python train.py --experts_per_token=4 --lr_router=0.00145 --head_dim=32 --norm="rmsnorm" --norm_eps=1e-05 --init_std_o=0.0103 --init_std_up=0.0505 --beta2=0.99
Below are experts of layer 8 (counted from 0) of a mixture-of-experts language model. Rows are named router (the router's row for the expert) and show model dimensions 32-63. Each number is 200 + 20 x the weight over its row's rms, rounded and kept within 0 to 999.
After each expert's rows: a language model's description of what the expert responds to; "raises" lists some tokens whose logits its average output raises strongly, later layers aside. This comes from a sample of Wikipedia text that the model never trained on.

# expert 32
router,231,201,191,211,189,172,195,197,179,194,210,171,223,184,228,161,162,180,185,196,189,164,223,197,247,189,190,202,163,199,192,175
It responds to: Year and number endings. Last digits of years and numbers after a first digit or dash, as in 1935, 1987–89, 2002.
raises: " |", "\n\n", "\n"

# expert 20
router,213,218,209,175,229,212,233,207,202,213,208,192,204,203,206,196,248,229,188,197,182,191,171,217,206,166,204,195,209,245,221,239
It responds to: Foreign word fragments. Mid-word pieces of non-English names and words, often in chart tables, such as Sverigetopplistan, Polish, Senterpartiet, alkaloids.
raises: "onc", "ement", "ycle", "ont", "ater", "ram"

# expert 63
router,240,219,201,143,195,173,194,193,190,199,198,215,182,190,212,199,184,200,186,217,209,197,169,204,231,203,235,203,192,200,183,194
It responds to: Dense table codes. Abbreviations, codes and numbers inside data tables, especially "MPC · JPL" in asteroid lists, plus car makers, parties, figures, such as Toyota, Labour.
raises: " |", " in", " ("

# expert 49
router,193,212,194,201,212,216,182,196,202,226,225,181,215,206,210,204,172,231,219,187,184,180,226,220,213,189,217,224,226,217,225,225
It responds to: Numbers in table cells. Numbers starting a table cell after a pipe, such as ranks, scores, distances and records like | 3000 metres, | 6 |, 21–18–5.
raises: ".", " ft ", "rd place, bronze", " | FW", "th |", "ion."

# expert 21
router,220,206,163,179,207,195,195,166,169,186,217,208,205,184,177,212,176,198,219,177,165,199,187,179,200,197,183,182,201,176,214,197
It responds to: Slashes and opening quotes. Slashes, dashes, opening parentheses, brackets and quotes placed between names or before titles and pronunciations, such as Rossi/Frost, Yentl/Anshel, "(/it/)", ("lit. '").
raises: "Al", "Qu", "New", "via", "An", "Š"

# expert 34
router,212,204,212,206,173,192,191,190,216,208,212,201,194,174,203,183,194,220,196,151,222,187,189,215,222,170,190,216,203,209,167,216
It responds to: Digits in score tables. Digits and dashes inside sports result tables, especially tennis set scores and match scores like "6–3", "23–25", "0–0".
raises: " | Re", " (", ": →", " |", "its."

# expert 45
router,207,209,223,194,181,242,202,187,207,179,204,175,204,215,218,188,204,197,188,220,198,198,201,182,209,188,216,204,177,207,175,186
It responds to: Plural subject nouns. Plural noun endings and "they" acting as sentence subjects before verbs like were, are, have, such as soldiers, members, observations, people.
raises: " are", " include", " have been", " were", " have", " were also"

# expert 31
router,185,209,193,215,181,183,210,218,211,206,196,199,210,239,218,202,210,164,210,171,193,217,199,195,214,180,215,209,237,202,207,216
It responds to: Latinate word stems. Stems before suffixes like -ion, -ing, -ors, such as act, direct, port, product, process, and ct in hectare or octagonal.
raises: "ions of", "ions,", "ions", "ions of the", "ives", "ions."

# expert 1
router,219,234,188,194,206,201,208,219,196,198,196,182,191,150,215,191,169,223,173,201,215,157,212,195,180,187,181,198,235,201,205,222
It responds to: Scripts, records, score pieces. Non-Latin script bytes (accented, Chinese, Arabic, Hebrew) plus digits inside sports records and scores, such as 8–5 (2–1), legs, 19.
raises: "ames", ":", "inals"

# expert 18
router,176,167,201,200,246,179,194,217,220,195,200,217,214,199,191,200,247,209,201,165,226,193,208,192,204,188,210,189,182,206,175,223
It responds to: Place-name first parts. First word or opening piece of place and personal names, such as Christchurch, Saint, St. John, Bridlington, Charlie.
raises: "ward", "sp", "side", "ham", "fic", "ness"

# expert 50
router,217,220,191,210,181,197,192,187,174,201,212,240,209,204,207,171,206,169,222,233,218,212,193,203,209,193,197,206,183,193,186,171
It responds to: Group and award nouns. Nouns closing phrases about competitions, teams, awards and places, such as category, critics, Games, championship.
raises: ",", ", and", ", g", " with", " and"

# expert 3
router,215,214,188,175,198,212,215,197,193,179,237,197,217,249,176,187,217,221,202,183,186,198,190,193,188,240,186,203,210,188,199,215
It responds to: Table row and list starts. Pipes, dashes and opening brackets that begin rows or bullet items, especially in music chart tables such as "| Swedish Albums (", "- Mr.", "(2022)".
raises: " Scottish", " Irish", " Danish", " Quebec", " Canadian", "me"

# expert 9
router,215,198,258,229,203,181,218,186,207,210,184,211,217,219,182,201,229,215,199,193,220,201,216,187,197,210,193,208,192,208,188,223
It responds to: Foreign proper-name initials. First capital letter or letters of foreign proper names, often Slavic, Hungarian or Scandinavian clubs, places and people, such as K in Kula, T in Taschner, Pr in Pruszków.
raises: "rom", "ir", "ard", "aun", "ut", "art"

# expert 52
router,212,185,214,201,189,172,173,185,227,186,197,203,206,222,210,194,228,159,170,188,201,189,165,224,217,186,208,213,220,195,205,171
It responds to: Infobox field labels. Infobox and taxobox field names and their last word pieces before a colon, e.g. "- Species", "Personal details", "- Directed by", "Asterales".
raises: "\n", ":", "====", "===", " and", "\n\n"

# expert 48
router,213,205,233,188,173,197,177,187,175,200,183,197,189,164,216,197,159,225,201,184,231,194,160,201,219,174,208,216,203,210,186,190
It responds to: Table stat endings. Numbers, pipes and short suffix marks closing table cells in sports and election results, such as p for penalties, w, q, percentages.
raises: "bour", "an (", "an's", "wood", "more"

# expert 37
router,209,187,200,221,199,209,190,220,174,228,193,195,173,197,169,155,202,209,228,218,195,216,174,191,180,234,223,218,230,214,222,183
It responds to: Capital-letter acronym pieces. Single capitals and letter pairs inside acronyms, IDs and all-caps words, such as UN, JP, ENSMUSG, NATO SHAPE, BAPTIST.
raises: "Q", "Born", "G", "B | "

# expert 5
router,184,174,196,181,227,184,159,222,166,204,204,187,215,210,184,249,195,205,206,153,174,191,199,195,205,222,168,208,175,209,202,219
It responds to: Romance name fragments. Word pieces inside French, Spanish or Italian-looking names and particles like d', La, Ma, Ba, as in Faubourg, Côte d'Ivoire, Marie.
raises: "une", "ill", "ub", "ud", "en", "un"

# expert 53
router,202,230,176,187,176,221,210,176,203,186,212,196,219,214,210,229,171,158,203,233,178,210,186,226,199,216,186,195,185,189,195,221
It responds to: Word-initial prefixes and accents. Opening pieces like Al, Ar, sub, pre, mon, ob, and accented vowels in European names, such as Neuchâtel, Châtelain, submit, oboes.
raises: "c", "d", "b", "f", "l", "bum"

# expert 61
router,208,182,208,232,198,193,184,217,220,185,197,200,193,227,223,227,188,226,228,188,235,182,236,191,207,191,156,187,187,187,216,214
It responds to: Th-, d- starts, time words. Word-initial pieces Th/th and d, as in thanks, thirty, threw, died, plus time and degree adverbs like soon, nearly, once.
raises: "ousand", "irty", "orough", "irst", "ousands", "read"

# expert 62
router,222,172,204,221,198,179,180,164,179,207,219,191,202,192,203,185,224,248,172,227,171,222,170,202,218,212,164,207,204,222,231,215
It responds to: Vowels in foreign names. Single vowels and short pieces inside non-English personal and place names, such as Wozniacki, Timișoara, Verhoeven.
raises: "agh", "ad", "ece", "ades", "ican", "augh"

# expert 41
router,202,199,231,211,211,201,210,216,189,222,189,193,198,229,211,238,159,210,232,211,201,200,227,182,183,187,224,192,227,176,218,231
It responds to: Capital C, F, G. Capital letters C, F or G starting a name or word, often surnames in credits and tables, such as Foster, Crawford, Crystal, Fleet.
raises: "ore", "lean", "oss", "auc", "raf", "un"

# expert 13
router,209,208,182,190,186,195,212,191,250,221,173,183,198,193,197,173,206,190,225,214,206,219,164,206,179,158,220,219,234,183,190,222
It responds to: South Asian name pieces. Word pieces inside Indian and other South Asian names and places, such as Dev|arajan, Bh, Singh, Raj, -pur, Mahabharata.
raises: "k", "akk", "am", "avan", "ave", "j"

# expert 22
router,170,218,190,184,176,211,217,213,170,236,203,186,205,186,203,198,198,209,192,161,215,175,180,182,204,182,191,196,198,199,188,175
It responds to: Sentence-ending periods. Full stops ending sentences, often fused to word endings like "es." or "idae.", plus the "=" closing article title headers.
raises: "\n\n", " The", " These", " When", " It", " In the"

# expert 54
router,194,215,177,190,192,220,184,231,161,207,220,204,204,227,178,205,179,196,194,200,195,177,193,196,230,214,183,175,206,202,192,177
It responds to: LaTeX and math symbols. LaTeX markup and math symbols such as $, \, _{, ^{, frac{, plus pipes and currency signs in table cells.
raises: "2", "j", "3", "i", "i M", "1"

# expert 57
router,180,216,173,182,256,201,230,227,189,203,198,211,207,192,204,213,209,205,214,175,237,195,207,209,189,179,175,188,196,203,201,235
It responds to: English personal names. First names and surname pieces of English-style names, often in election or sports tables, such as Bry in Bryon, O' in O'Neal, John, Jeff, Mc.
raises: "na", "la", "di", "ne"

# expert 33
router,190,175,214,220,199,211,215,236,263,203,219,185,204,201,184,217,200,187,169,222,229,217,220,178,205,168,177,188,198,205,183,211
It responds to: Agent-noun verb stems. Word-start verb stems that are usually followed by -er, -ing or -ers, such as writ, lay, sing, play, record, shoot.
raises: "er,", "er and", "er.", "er (", "ers", "er;"

# expert 36
router,194,228,216,210,177,198,191,195,180,219,179,183,168,216,228,183,174,189,176,188,216,164,169,236,208,179,227,215,212,217,175,155
It responds to: Coordinate digits. Digits and symbols inside geographic coordinates and decimal degrees, such as ′, °W, °E, and the digits after decimal points.
raises: "°N ", "°E", "°W", "/sq mi)", "7", "6"

# expert 6
router,208,153,217,231,188,193,217,219,213,219,208,188,198,209,186,194,200,187,225,234,232,181,196,179,216,200,231,177,223,173,226,202
It responds to: Letter V and -uff. Capital or lowercase v pieces, mostly word-initial, such as Buena Vista and Alfonso VI, plus -uff- pieces in Suffolk and similar.
raises: "oll", "ered", "iew", "erm", "iol", "olt"